Experts of a small language model: 2 picks a token.
Below are experts of layer 4 (counted from 0) of a mixture-of-experts language model. Rows are named router (the router's row for the expert), gate (a neuron's input weights, with its number), up (a neuron's input weights, with its number) and show model dimensions 320-383. Each number is 50 + 10 x the weight over its row's rms, rounded and kept within 0 to 99.
Before each expert's rows: "comes after" lists some tokens at least twice as common just before its tokens as in all text. This comes from a sample of Wikipedia text that the model never trained on. Tokens count by the router's weight.

# expert 29
comes after: "\n", "| ", ", ", " |", " in ", " ("
router:42 69 55 48 43 41 52 53 49 59 34 43 30 63 58 34 55 59 37 50 53 45 43 67 56 42 52 57 52 60 60 44 63 53 46 71 56 37 38 68 40 48 60 37 52 46 46 41 54 39 47 52 38 56 35 46 61 40 48 30 50 72 47 54
gate0:51 36 39 46 50 58 42 39 36 51 62 49 56 73 58 51 56 64 45 55 32 51 61 51 37 58 37 41 59 52 37 56 52 55 31 56 61 45 41 43 51 55 51 46 55 51 46 40 45 43 36 56 46 51 42 46 75 54 53 50 58 38 49 51
up0:58 30 28 51 52 67 45 52 44 70 57 42 54 44 56 44 57 63 56 55 45 51 46 47 65 60 62 41 61 58 38 43 59 44 63 25 54 56 52 63 54 53 50 64 52 42 28 39 60 51 39 59 32 53 66 35 58 53 54 44 40 45 42 64
gate1:62 56 55 54 45 56 34 46 53 53 50 61 46 42 58 47 59 46 31 51 48 67 25 45 42 40 70 56 45 50 50 34 66 63 43 54 66 58 47 51 52 53 57 58 37 50 43 41 60 52 58 41 58 50 54 46 57 53 46 71 58 55 54 50
up1:48 40 36 28 42 58 60 45 52 33 51 52 52 40 66 56 54 58 56 55 56 42 67 54 53 58 49 50 46 50 52 64 40 55 63 50 69 45 58 56 65 53 56 56 74 64 48 55 45 60 53 39 52 47 39 41 51 69 55 43 43 36 50 57
gate2:48 59 43 51 45 54 56 48 63 40 44 40 46 63 50 28 47 44 64 48 38 41 44 54 44 57 54 50 55 49 58 56 42 41 44 63 67 46 45 45 58 58 61 36 37 52 54 55 57 52 51 40 67 40 58 38 66 50 68 50 57 41 48 42
up2:45 45 49 41 40 35 48 44 52 49 44 51 70 58 50 56 42 54 46 33 42 43 50 44 35 37 43 58 46 26 52 41 68 77 55 54 56 46 65 61 56 53 39 56 43 57 21 51 43 61 46 60 55 39 39 50 54 32 47 68 45 59 52 37
gate3:40 56 61 68 53 44 44 79 55 45 58 32 58 57 57 48 42 42 52 41 58 32 49 63 51 32 43 62 48 58 52 33 49 41 54 47 29 49 38 37 43 51 52 45 59 67 64 54 62 45 67 50 57 53 45 67 47 58 44 34 60 68 54 38
up3:45 62 64 58 47 75 44 47 62 48 49 55 50 51 58 50 44 36 46 49 42 35 50 58 68 48 50 46 36 46 66 45 46 27 56 56 53 69 29 43 46 53 62 33 68 69 64 50 49 39 44 70 56 51 52 60 59 55 52 49 45 41 43 43
gate4:25 58 54 64 31 59 58 49 59 48 54 43 50 39 55 56 38 65 57 60 36 53 56 59 55 55 52 27 37 40 40 50 53 49 45 64 42 45 40 54 60 61 49 42 66 41 59 66 44 50 40 58 49 56 57 64 39 41 46 38 64 58 42 49
up4:71 43 52 59 48 48 52 57 42 50 52 46 49 57 37 41 64 31 46 45 72 40 49 56 51 45 37 73 52 51 48 58 32 63 48 50 50 25 59 46 47 57 28 49 41 60 55 47 52 30 60 56 28 49 59 50 57 49 29 44 52 44 42 38
gate5:40 40 39 48 68 62 66 56 62 72 52 64 57 39 54 51 51 52 51 70 36 53 66 50 42 52 48 75 58 46 39 37 40 42 32 54 51 50 32 42 51 49 44 34 52 46 67 43 44 69 71 66 54 54 66 52 42 37 54 37 53 49 57 63
up5:45 58 40 58 59 51 47 55 53 53 50 54 35 55 43 71 45 51 43 51 53 42 50 46 47 36 45 65 40 54 38 45 55 49 57 54 35 51 59 42 31 51 47 38 50 40 65 50 58 59 55 48 61 46 52 34 49 51 52 69 44 51 50 73
gate6:34 52 43 54 38 43 49 47 39 46 48 64 33 45 60 37 72 41 58 57 58 43 39 50 46 49 42 49 59 60 63 40 57 52 56 64 54 65 50 49 36 42 68 54 46 34 61 71 50 50 45 53 56 54 47 68 61 48 74 56 48 55 43 57
up6:63 41 45 40 49 49 52 48 62 53 47 52 51 58 60 64 41 50 50 49 52 60 65 44 49 51 53 52 34 43 38 62 51 43 32 56 50 43 42 38 49 57 51 34 61 52 63 45 59 62 46 43 47 58 41 61 50 19 41 58 56 48 33 43
gate7:46 65 36 70 69 26 35 44 45 55 55 47 45 46 65 41 49 31 34 43 60 53 52 35 44 52 41 55 58 46 69 58 53 48 32 58 47 64 45 44 60 23 59 38 55 59 62 18 45 61 56 61 51 53 45 45 59 56 34 53 74 46 66 45
up7:57 64 77 60 41 34 52 65 55 48 69 66 54 58 50 40 56 48 48 38 60 46 61 51 45 53 51 44 51 43 40 67 38 33 56 50 61 48 52 30 48 59 49 46 58 63 55 48 52 39 56 53 62 61 55 37 55 48 25 40 66 47 48 61
gate8:52 69 31 39 62 57 46 36 45 55 60 54 51 55 55 34 51 34 57 54 47 61 80 42 51 54 52 52 70 51 56 32 63 44 62 55 49 57 42 50 39 67 56 40 67 55 32 36 48 43 60 45 44 50 54 58 35 42 61 49 54 40 48 49
up8:67 40 46 51 46 45 40 55 42 52 41 52 61 37 45 44 43 50 40 59 45 46 28 47 49 47 55 50 40 51 46 60 57 30 39 49 56 38 54 56 55 40 42 50 52 47 58 67 51 69 47 42 56 36 47 51 52 54 61 73 51 51 53 59
gate9:54 48 52 81 60 49 56 57 62 47 58 41 62 37 51 53 31 74 45 55 34 54 44 78 49 27 40 44 61 44 66 64 50 32 32 63 53 60 53 52 60 33 53 29 38 49 64 45 47 70 42 45 53 52 49 42 49 41 60 39 67 46 48 44
up9:62 56 58 49 36 53 26 39 46 42 56 50 42 55 40 44 54 42 52 48 50 48 32 65 65 51 43 60 45 73 55 41 56 44 53 43 46 30 45 43 39 54 54 73 54 40 35 57 51 42 21 41 55 45 45 42 43 58 45 44 42 58 51 66
gate10:48 56 56 41 51 62 62 42 59 39 37 49 49 38 57 27 57 43 34 70 55 48 55 52 61 48 56 53 48 68 62 61 51 71 43 49 59 42 54 53 50 13 58 32 49 35 42 55 49 55 59 34 29 55 62 58 71 41 41 54 50 49 57 45
up10:57 61 64 42 60 59 65 46 36 54 42 68 40 59 48 39 62 46 38 57 60 63 42 48 60 53 52 44 57 46 58 54 36 68 37 67 50 45 47 56 52 44 53 52 65 46 45 47 51 33 37 55 63 67 64 53 59 47 59 57 46 40 36 46
gate11:26 39 63 61 52 51 50 46 47 61 48 60 51 45 65 32 58 43 54 64 45 59 71 46 40 36 44 53 54 51 36 25 60 30 57 59 54 53 42 64 54 65 50 54 63 58 43 34 55 38 54 49 40 48 56 68 46 39 54 54 37 60 61 24
up11:38 63 44 60 40 49 40 63 46 63 49 60 54 49 62 39 55 55 52 62 56 55 65 39 58 48 66 57 45 37 31 31 59 54 40 70 46 66 50 58 45 48 44 60 31 53 40 44 65 44 64 54 60 36 52 69 46 42 42 67 40 50 61 49
gate12:65 55 55 50 69 71 61 35 33 62 52 54 63 48 72 32 49 54 45 44 58 62 49 54 52 52 42 38 73 46 61 48 66 56 61 61 62 56 20 52 43 42 68 43 50 46 50 44 47 40 43 53 45 57 43 50 52 52 49 27 33 54 39 41
up12:58 56 69 69 81 51 57 60 51 57 62 51 51 44 60 44 67 61 64 47 51 55 51 47 43 59 55 51 48 52 44 66 48 54 57 43 55 48 25 47 49 45 63 60 41 50 38 46 34 43 57 37 54 55 54 52 63 34 53 46 53 42 62 45
gate13:38 46 52 51 27 41 53 58 51 52 65 52 26 73 41 52 58 36 38 38 43 57 41 48 55 51 53 43 41 49 56 47 46 41 66 49 77 61 54 40 26 44 57 24 52 50 54 50 48 57 38 62 55 44 63 57 54 46 56 50 57 45 65 36
up13:65 48 34 43 45 33 53 60 50 40 64 52 48 53 42 54 35 43 54 52 66 59 59 53 58 34 53 54 41 33 46 54 58 38 35 59 45 52 58 60 39 57 48 42 51 54 36 50 54 48 38 75 50 66 62 58 58 51 44 44 46 49 44 39
gate14:73 69 49 60 43 61 65 67 60 41 57 30 36 48 70 46 54 77 57 68 52 59 43 57 47 49 56 44 50 58 36 36 46 54 49 60 39 48 31 41 64 37 52 40 68 60 41 36 61 55 38 49 56 43 49 57 52 50 43 52 43 64 29 50
up14:61 53 52 37 55 49 57 57 61 56 39 35 43 67 46 64 41 61 59 45 50 49 52 55 63 66 54 54 58 48 41 60 44 53 54 77 39 66 38 36 58 34 49 55 61 52 38 53 48 46 28 60 56 59 52 54 34 43 66 67 61 49 47 68
gate15:55 38 36 48 55 35 63 54 62 44 60 61 43 65 58 49 61 52 56 56 55 41 40 42 52 52 30 38 51 63 78 50 32 62 58 42 52 38 35 60 55 44 63 41 50 61 65 24 43 48 44 47 48 56 61 54 50 52 51 33 27 66 47 55
up15:64 54 47 61 66 66 43 42 45 59 47 17 72 30 48 63 62 57 45 51 50 50 66 44 45 45 46 25 41 62 58 52 47 55 48 46 45 48 47 58 58 52 42 31 41 71 47 45 37 54 48 55 47 45 48 49 47 49 39 47 45 41 67 45
gate16:48 53 33 55 44 58 56 55 38 45 27 46 49 53 53 40 53 62 65 40 57 60 69 51 51 50 38 50 49 45 63 59 58 53 38 54 43 50 30 54 46 27 56 52 56 67 57 37 47 43 33 49 43 48 24 50 76 53 50 39 39 53 36 43
up16:36 33 37 44 56 66 52 45 54 49 45 57 60 46 43 50 42 64 73 40 57 59 68 61 44 47 35 35 53 39 76 67 43 53 49 60 42 44 34 59 68 48 55 46 48 69 38 43 39 42 50 51 44 45 36 32 55 63 45 36 33 47 49 46
gate17:55 43 42 46 47 31 54 45 47 44 49 42 30 61 50 46 76 42 58 40 72 38 45 43 36 43 34 35 53 60 42 56 50 62 46 61 46 44 53 60 39 38 49 52 53 42 55 57 53 55 37 57 53 40 44 73 65 37 39 49 74 45 31 26
up17:55 48 45 52 54 65 51 59 50 59 39 42 60 59 26 33 61 55 47 42 59 50 36 49 36 62 69 34 39 49 65 66 43 42 49 50 44 31 49 60 38 43 34 43 50 64 27 63 43 49 52 57 42 34 37 57 59 61 66 43 46 39 40 49
gate18:63 50 35 58 49 28 52 41 47 58 59 52 59 65 60 29 47 51 41 57 50 51 37 41 41 41 47 43 65 52 59 43 56 58 40 57 54 34 31 48 49 42 72 35 64 58 69 47 46 57 37 46 42 48 38 56 61 60 63 42 37 63 33 50
up18:63 53 46 49 64 33 55 43 46 60 66 61 56 53 51 40 56 47 53 59 40 44 48 41 36 53 45 46 58 43 55 51 48 67 56 42 54 48 33 38 44 41 61 30 61 56 58 55 31 53 55 44 40 48 53 45 45 38 47 57 42 48 40 58
gate19:48 57 52 60 46 42 54 26 56 52 42 52 41 66 50 54 50 30 71 43 50 54 56 60 47 46 52 51 47 37 48 32 60 52 49 60 39 41 57 54 61 69 67 53 54 44 51 49 46 40 51 56 45 49 26 67 59 50 59 65 65 46 49 59
up19:38 44 51 56 42 51 54 57 47 39 56 63 44 45 42 42 45 44 40 43 56 38 53 46 50 60 55 44 43 43 50 46 61 64 53 54 54 42 52 52 51 58 56 52 72 53 37 56 56 38 53 51 55 47 63 49 68 68 46 46 47 44 33 49
gate20:36 41 48 38 53 58 50 40 44 51 58 29 47 68 57 59 55 44 52 48 40 38 35 59 59 58 51 38 49 74 55 41 42 51 59 60 29 58 39 55 35 55 47 55 32 53 54 29 43 55 48 52 49 56 45 55 54 48 50 34 63 50 53 43
up20:50 67 52 39 48 60 52 42 48 43 55 57 50 49 47 43 49 42 65 61 27 37 46 67 61 44 43 41 52 67 58 55 52 49 77 56 41 58 41 55 47 46 61 47 46 58 38 65 54 38 41 58 42 66 37 49 54 32 43 66 66 51 48 39
gate21:56 38 12 36 41 57 70 29 43 48 69 53 48 61 50 44 50 35 56 40 53 59 61 61 42 34 52 57 54 56 41 52 55 43 60 51 38 61 45 57 64 62 50 35 50 48 36 53 48 46 56 57 45 47 44 47 51 49 35 31 61 42 44 54
up21:56 55 40 54 53 55 46 68 60 66 37 43 61 49 41 53 50 48 63 69 57 40 46 66 47 30 45 48 45 30 54 49 31 42 42 51 62 56 41 53 36 31 50 58 52 63 62 48 59 67 67 43 54 66 41 53 40 61 52 38 49 46 63 43
gate22:49 56 53 60 46 31 49 53 58 38 45 43 24 60 55 58 47 55 50 45 45 42 44 48 56 39 50 57 38 52 51 46 39 54 44 84 50 54 57 60 52 63 49 64 55 51 63 42 49 57 40 37 49 54 40 60 63 37 62 52 58 59 54 44
up22:44 41 63 38 55 39 59 68 45 58 31 47 45 37 52 49 68 52 51 39 43 68 77 52 41 58 52 42 47 45 60 54 51 63 49 60 32 47 56 57 30 45 51 49 82 69 36 49 48 55 41 56 51 36 50 48 53 41 76 49 29 46 53 55
gate23:41 48 47 43 57 65 66 44 21 58 68 44 59 49 70 38 39 38 31 30 41 46 44 45 50 62 46 79 68 53 58 50 45 58 28 83 62 57 41 60 40 54 65 47 33 42 69 36 66 62 48 58 39 62 64 42 52 50 45 61 46 58 66 53
up23:57 42 52 27 36 51 61 55 37 46 57 42 50 60 72 54 58 65 43 33 53 38 37 65 33 70 34 60 54 50 55 44 59 55 47 56 60 53 45 51 31 47 53 46 52 59 64 39 53 52 64 55 49 60 59 66 54 51 41 41 34 55 51 62
gate24:30 58 46 57 59 60 51 41 50 45 55 58 56 50 51 33 43 51 44 39 52 47 32 38 52 52 55 28 43 58 65 54 62 49 54 49 59 50 45 60 44 49 41 48 62 54 42 52 39 31 48 57 36 26 52 42 42 44 52 47 56 38 50 42
up24:63 57 46 55 59 41 47 68 75 59 50 53 43 39 51 57 59 50 60 55 48 38 62 51 49 65 41 66 49 51 62 47 46 56 52 42 49 49 47 59 57 48 49 58 61 48 44 51 52 55 44 57 81 61 34 69 66 42 40 53 75 46 64 54
gate25:37 46 54 47 45 61 31 41 47 52 55 67 44 64 54 43 34 39 65 34 40 61 46 38 43 49 49 37 52 40 55 37 53 37 55 47 40 24 43 45 57 54 46 49 32 29 27 52 46 33 45 58 50 58 63 52 54 53 49 59 58 59 42 45
up25:38 49 47 55 39 59 37 43 47 39 32 66 36 44 48 36 58 44 60 43 54 53 39 52 51 50 52 51 58 51 49 55 76 40 40 59 36 36 52 68 38 49 53 49 41 40 42 38 53 46 38 58 39 67 40 55 63 39 59 45 42 73 37 57
gate26:45 52 39 59 52 57 57 58 51 60 33 51 41 58 42 53 61 56 50 47 45 65 45 50 40 48 42 60 61 50 33 52 53 63 66 45 42 47 57 36 43 57 49 52 57 27 56 62 40 55 44 62 53 59 40 47 48 60 63 54 72 57 53 60
up26:43 45 54 45 36 56 52 65 49 42 51 46 50 58 52 53 46 71 60 61 43 62 38 51 49 39 72 48 63 48 53 46 46 60 41 40 40 41 43 41 39 54 37 72 44 57 32 62 49 60 47 55 48 61 56 47 55 55 45 53 53 45 69 56
gate27:65 48 57 60 41 45 58 33 37 54 50 44 57 48 63 47 49 47 38 55 56 50 51 55 44 57 31 46 46 51 44 59 45 50 57 58 39 27 49 55 55 55 52 55 47 55 49 31 64 65 57 62 50 50 46 63 68 51 51 50 56 52 43 57
up27:50 67 60 76 47 57 44 34 45 68 63 50 43 54 53 45 39 38 45 50 42 45 64 21 46 56 47 61 54 54 60 39 38 52 49 58 70 39 50 46 61 55 52 52 44 70 35 47 38 58 45 55 48 34 32 27 51 47 67 46 55 26 55 47
gate28:35 55 50 36 46 50 61 49 58 48 62 57 51 59 50 45 52 47 44 49 54 54 55 54 43 55 54 66 50 45 53 53 66 65 49 54 51 55 64 60 60 33 53 38 67 55 70 44 55 41 51 65 37 54 58 66 59 39 34 33 50 48 57 43
up28:41 48 55 53 55 24 64 47 46 59 36 48 52 64 55 58 49 52 59 58 42 61 59 18 49 70 50 36 51 43 44 47 44 32 49 59 40 47 56 35 44 58 37 34 35 51 73 54 44 41 63 45 61 55 48 56 56 57 50 61 62 46 47 50
gate29:51 47 47 52 47 53 40 49 57 44 45 57 41 57 52 54 56 40 69 46 40 49 47 63 58 46 48 46 56 60 43 51 58 61 38 55 47 42 48 38 40 48 60 32 49 56 46 44 38 52 47 61 50 45 46 56 56 18 30 40 48 55 56 48
up29:56 42 33 63 41 53 34 57 47 59 46 48 39 59 45 48 25 71 40 53 39 43 33 43 62 50 64 54 43 40 55 51 54 48 68 62 50 53 58 55 65 56 41 61 43 46 38 44 52 70 55 41 57 48 47 49 47 63 77 67 29 51 69 56
gate30:50 40 51 60 56 35 51 63 42 54 39 81 42 44 53 44 51 39 51 62 63 59 65 43 52 44 48 45 58 34 49 68 60 55 37 53 42 35 43 49 43 48 61 55 75 46 56 55 55 48 50 46 47 27 50 46 40 61 66 55 51 64 45 55
up30:63 29 62 31 44 67 36 38 46 58 33 44 41 62 48 63 45 53 59 27 44 64 50 48 44 56 45 50 37 63 66 57 53 49 61 51 52 28 37 45 42 47 45 54 52 48 43 47 47 44 54 55 61 56 61 55 60 41 37 30 45 54 51 52
gate31:51 60 29 57 53 41 59 32 37 42 54 33 55 66 52 41 43 66 39 48 48 47 40 56 39 55 50 41 55 54 47 54 50 43 54 42 50 38 39 40 55 49 46 65 66 57 60 34 43 43 55 55 62 45 43 44 50 75 53 33 40 36 39 36
up31:64 70 66 40 51 58 55 75 59 48 47 53 47 49 57 63 57 38 48 53 69 41 32 48 58 57 69 49 46 61 53 47 57 42 57 52 50 63 49 51 44 51 44 34 70 56 74 56 56 54 70 50 49 44 40 48 53 47 40 39 60 58 53 49
gate32:53 49 42 58 59 65 51 47 47 53 44 56 51 57 60 52 59 56 60 50 49 64 49 36 60 31 53 47 41 53 52 55 36 38 51 49 50 48 57 59 38 48 60 50 73 48 58 52 54 41 68 55 52 49 42 66 39 62 46 39 31 63 59 64
up32:43 62 66 64 65 54 57 58 55 49 66 53 45 44 53 53 50 43 54 41 33 56 35 49 56 39 58 39 36 51 51 48 41 76 46 51 43 70 63 27 27 49 52 51 39 55 51 44 44 58 70 24 53 63 60 60 52 63 44 35 51 43 68 50
gate33:58 57 55 42 43 66 60 57 58 48 39 37 48 53 53 34 47 33 45 38 52 45 46 67 34 66 62 62 34 46 65 45 53 37 39 63 59 35 43 57 64 47 50 66 27 57 49 43 48 53 34 59 36 44 43 53 52 45 44 54 35 61 56 39
up33:48 51 33 54 26 45 63 55 46 45 39 52 42 54 45 37 52 60 62 64 57 59 58 51 51 33 49 27 38 55 61 47 50 41 38 60 57 47 52 68 38 36 65 51 32 43 64 56 50 42 44 58 59 65 35 41 59 42 47 46 51 50 44 63
gate34:64 39 30 41 61 52 40 53 58 52 25 54 48 60 40 52 48 56 50 44 55 63 51 43 51 56 51 42 51 38 43 48 58 61 47 45 47 45 61 63 56 56 62 39 46 56 68 65 58 35 74 51 58 53 42 46 48 50 37 54 69 56 24 44
up34:35 53 57 46 50 48 30 50 49 58 49 43 37 49 45 52 31 40 53 51 36 52 44 50 55 54 59 52 40 49 45 53 52 53 51 57 51 58 51 61 58 51 60 50 63 37 50 56 54 43 74 49 54 69 53 70 49 45 67 55 47 43 46 47
gate35:37 45 47 45 75 54 62 56 57 56 27 43 50 61 69 57 55 44 52 55 37 59 39 66 42 44 47 49 59 41 54 47 59 61 58 42 62 48 34 52 45 47 60 55 54 52 46 47 58 51 64 45 51 45 39 51 51 27 50 55 34 60 56 46
up35:67 53 48 53 63 59 54 50 52 44 60 50 33 41 47 48 55 29 41 49 44 63 50 24 57 45 54 51 49 61 58 50 49 49 53 63 42 79 53 58 53 66 46 38 51 42 48 52 63 52 31 32 56 68 53 41 65 58 54 23 43 44 42 42
gate36:40 50 58 55 63 59 44 54 41 73 61 72 49 30 41 25 45 47 41 74 51 58 44 54 48 56 50 50 66 56 54 34 47 58 49 54 56 59 29 59 48 38 29 72 50 61 59 40 45 44 69 33 37 61 36 63 30 61 58 57 49 54 60 58
up36:38 56 64 51 33 48 54 55 48 46 46 43 63 50 44 51 55 54 60 35 54 36 55 46 61 64 49 58 56 48 32 49 42 54 60 41 40 70 47 61 49 80 38 51 39 43 56 65 60 55 43 63 42 58 67 63 54 62 63 52 41 59 44 60
gate37:57 51 44 58 44 52 41 60 42 59 52 64 43 50 48 61 59 48 46 45 63 39 43 32 25 51 70 45 44 45 42 64 39 38 64 51 59 47 43 40 51 44 43 42 43 43 53 57 59 56 58 40 52 35 55 75 58 50 46 58 37 44 54 46
up37:78 61 40 51 46 71 61 45 38 52 31 45 72 45 49 60 52 47 53 61 44 37 50 60 29 46 55 70 54 57 28 53 41 48 52 69 70 51 45 50 69 67 53 43 48 40 51 51 46 47 60 46 53 54 54 52 38 47 72 55 53 58 62 64
gate38:45 52 54 43 55 54 63 59 55 52 32 35 51 53 67 47 55 44 52 61 55 50 39 60 49 59 52 64 80 47 55 31 45 62 54 51 45 50 53 46 49 61 48 53 41 44 43 66 46 47 50 59 48 56 56 47 66 32 69 53 47 41 60 42
up38:46 74 35 45 40 59 65 42 54 43 37 34 57 61 53 32 40 31 44 53 45 46 35 39 54 61 43 74 65 55 39 33 42 47 29 53 53 60 61 47 53 80 49 57 47 46 49 50 42 30 31 51 50 44 51 45 53 55 57 55 57 40 36 40
gate39:73 47 42 23 58 59 59 29 52 44 41 49 59 66 61 33 63 55 44 57 70 43 44 53 56 53 56 53 43 45 52 65 41 34 24 57 46 50 46 56 79 56 55 46 32 46 42 51 69 39 66 51 54 40 42 46 43 51 62 39 62 48 35 58
up39:53 54 57 49 35 39 39 57 50 52 45 59 42 50 42 52 55 60 31 42 62 32 41 57 57 58 52 59 52 63 52 60 61 37 54 59 57 48 48 61 43 42 38 56 46 48 64 65 47 50 35 51 58 42 48 55 35 47 64 28 48 75 47 44
gate40:56 65 39 68 68 51 41 39 49 56 62 33 43 44 53 32 60 53 49 61 41 66 39 57 47 57 51 55 40 50 58 32 45 49 55 72 53 58 40 43 64 49 41 35 30 57 54 54 46 62 58 34 41 47 48 51 49 67 61 46 22 42 55 47
up40:47 54 40 55 40 64 44 56 53 50 52 33 55 55 55 51 40 50 54 49 58 39 56 52 60 52 43 54 68 49 53 53 43 33 59 58 58 54 50 48 50 36 44 41 67 51 47 45 66 50 29 46 53 50 63 50 52 66 54 22 50 51 65 39
gate41:50 40 48 55 56 52 40 38 60 61 40 42 49 46 60 53 60 36 36 38 53 20 49 64 44 49 54 63 52 38 45 32 41 47 44 65 50 55 46 50 40 49 44 43 55 59 48 32 47 63 39 47 31 59 40 78 72 54 68 48 60 46 55 53
up41:45 57 39 64 53 32 56 62 42 52 67 60 46 47 45 53 52 58 55 31 60 48 61 47 50 38 44 44 28 58 30 39 50 48 62 42 63 53 48 54 56 52 62 71 60 51 49 46 63 51 55 45 44 50 34 50 57 42 41 68 49 59 59 61
gate42:38 56 45 40 52 58 42 55 29 52 38 43 62 43 54 45 47 26 59 51 52 40 27 59 49 54 46 51 62 35 32 52 58 29 45 54 52 38 45 57 63 35 74 64 64 31 43 39 62 53 43 58 46 45 48 44 52 69 47 56 49 37 52 29
up42:33 52 51 40 45 41 53 47 45 44 46 45 57 38 56 68 55 42 57 61 57 48 59 58 47 60 44 35 55 51 59 53 54 26 58 67 53 43 49 54 61 29 57 48 71 43 46 62 59 45 59 53 33 51 38 54 46 49 34 42 45 39 49 37
gate43:59 53 52 38 43 51 65 55 39 47 46 44 43 49 44 30 42 34 51 54 47 49 54 63 47 44 35 66 51 64 47 45 70 54 56 56 56 37 61 46 55 59 46 48 38 67 66 61 52 49 54 62 37 55 45 47 34 40 57 47 23 57 31 51
up43:41 58 50 45 44 52 75 37 64 78 59 57 62 24 47 56 44 52 56 56 48 57 39 35 48 40 57 57 59 46 49 50 70 45 61 54 64 36 39 65 56 62 41 34 46 59 47 47 45 51 69 58 53 39 58 55 67 41 65 57 55 69 67 42
gate44:44 71 52 54 52 29 35 38 46 38 61 34 47 74 42 62 38 62 35 50 28 55 42 62 55 36 56 70 57 57 62 40 29 62 40 56 57 24 35 57 41 50 42 49 39 50 44 46 51 53 41 56 59 49 57 54 53 32 44 58 72 41 65 50
up44:53 76 57 60 34 52 62 53 56 56 48 40 50 45 48 66 38 76 36 46 58 57 59 53 62 44 59 43 48 51 46 46 50 36 36 42 53 58 41 57 41 46 54 48 59 73 40 39 59 56 49 56 33 36 38 74 36 41 56 37 79 50 47 40
gate45:77 46 31 42 38 58 54 43 39 54 53 33 45 60 77 43 46 40 42 55 57 43 19 47 52 53 59 58 42 56 39 45 32 63 53 58 65 50 37 40 41 57 39 56 49 46 63 55 53 49 44 54 41 61 37 42 46 47 35 63 55 60 44 36
up45:57 56 62 38 45 44 48 57 41 43 56 35 32 62 37 45 53 50 56 32 40 49 47 63 53 49 54 47 59 50 53 62 48 49 49 51 54 41 43 51 48 42 54 38 38 58 63 39 54 48 44 46 42 53 61 53 44 68 61 41 48 50 69 48
gate46:46 49 40 52 42 63 38 52 48 74 50 55 32 41 56 48 60 34 56 51 41 66 58 39 45 43 51 42 66 51 57 38 48 41 52 57 47 30 42 49 64 46 36 63 54 40 57 45 54 49 38 21 47 56 50 24 50 60 44 54 54 52 41 53
up46:63 53 61 48 50 40 53 45 77 36 37 58 73 62 58 56 45 38 45 37 57 53 52 49 40 43 52 56 36 52 35 41 37 65 46 49 60 46 62 40 59 67 60 47 63 72 47 52 55 53 66 61 46 37 45 54 58 55 56 38 34 61 54 32
gate47:58 44 57 39 65 37 64 61 54 51 40 53 58 59 44 36 58 61 60 44 48 64 32 54 53 48 52 48 50 50 50 50 76 52 46 35 56 61 26 35 45 45 50 59 52 42 41 44 51 45 73 47 54 46 54 60 55 57 32 50 61 59 47 50
up47:46 34 51 34 46 58 46 55 54 52 46 42 56 55 38 60 58 63 63 58 55 62 70 51 52 39 55 46 59 53 44 31 53 65 57 44 33 42 56 44 57 52 51 61 36 68 60 63 45 64 41 48 58 53 41 53 66 57 57 66 43 31 41 50
gate48:33 47 57 62 34 35 49 52 60 58 48 51 48 44 35 59 44 69 36 37 53 58 47 53 48 43 34 58 57 41 65 61 52 77 55 37 56 53 48 58 44 71 49 59 63 39 62 56 52 55 38 46 53 60 37 51 45 64 63 60 57 52 61 34
up48:58 41 40 32 73 58 37 47 36 50 47 45 52 44 57 51 38 53 53 63 50 53 45 45 52 44 65 44 50 63 35 39 54 31 28 55 41 48 41 51 79 46 38 46 43 55 44 37 58 45 52 43 37 67 52 67 50 78 42 38 36 41 37 53
gate49:50 65 48 25 43 58 42 42 52 55 36 48 55 76 46 57 69 45 66 54 42 31 67 35 44 53 45 45 57 44 58 43 56 44 42 62 31 64 49 45 48 42 33 70 57 54 38 52 53 63 58 53 50 52 52 59 59 41 54 54 65 49 47 26
up49:46 76 55 54 39 56 41 44 41 61 42 47 57 68 46 65 46 44 46 49 63 41 55 40 44 65 52 56 50 49 54 35 57 49 50 61 62 53 43 34 52 57 55 33 57 56 34 39 60 64 56 50 40 62 47 56 56 52 53 44 67 49 40 38
gate50:57 41 43 60 58 48 44 51 46 43 56 54 47 36 65 47 45 54 60 52 46 46 41 59 51 48 50 44 58 42 47 62 83 49 49 51 54 31 52 40 38 41 52 57 60 65 44 41 53 53 38 53 53 47 46 58 56 58 44 28 68 64 56 39
up50:40 13 43 48 45 61 45 47 55 54 54 61 57 71 47 49 43 46 55 49 35 55 57 37 58 64 52 63 52 57 74 34 43 56 60 49 49 26 55 53 57 50 47 37 37 52 42 56 53 52 43 58 51 52 37 50 54 53 64 43 51 54 59 52
gate51:41 55 43 44 53 42 30 42 53 39 52 60 58 53 56 35 55 40 54 41 51 43 40 44 45 56 67 58 46 55 45 57 50 45 43 57 69 54 58 61 47 51 66 46 45 59 59 74 47 50 57 60 38 42 58 55 51 44 68 41 42 45 55 45
up51:38 29 43 59 69 59 55 55 55 58 61 35 48 43 63 60 42 42 48 47 42 28 47 55 43 59 28 59 32 50 53 60 37 57 31 49 54 49 59 59 40 43 48 41 42 47 35 54 52 48 55 60 43 51 67 47 42 58 47 43 66 49 55 55
gate52:43 37 52 62 54 46 55 52 37 52 40 35 52 43 56 44 55 44 44 46 34 62 38 47 52 42 58 61 49 51 51 46 51 48 32 44 28 41 44 53 59 70 51 73 47 54 57 50 57 51 36 52 64 59 58 50 33 61 54 34 41 64 30 62
up52:68 50 53 57 61 52 63 55 40 52 49 42 55 41 43 41 55 35 60 53 60 64 57 51 50 48 50 44 48 56 61 74 63 38 53 59 64 59 48 54 55 49 48 42 38 56 46 60 46 57 52 48 46 33 59 37 57 66 51 57 44 58 72 51
gate53:40 38 50 56 49 41 45 47 44 56 45 58 57 34 54 39 53 54 57 43 51 48 48 43 47 45 44 51 58 42 55 49 69 34 63 59 51 52 44 57 44 58 63 24 45 46 41 66 61 61 52 47 46 42 53 47 47 53 51 27 57 53 48 53
up53:46 43 48 43 55 65 43 48 42 49 51 68 48 52 52 54 53 37 59 52 34 49 36 51 47 61 41 58 62 31 48 60 67 46 53 67 76 55 42 49 50 65 57 51 39 42 39 40 52 51 44 56 57 55 57 55 60 53 44 57 53 52 68 49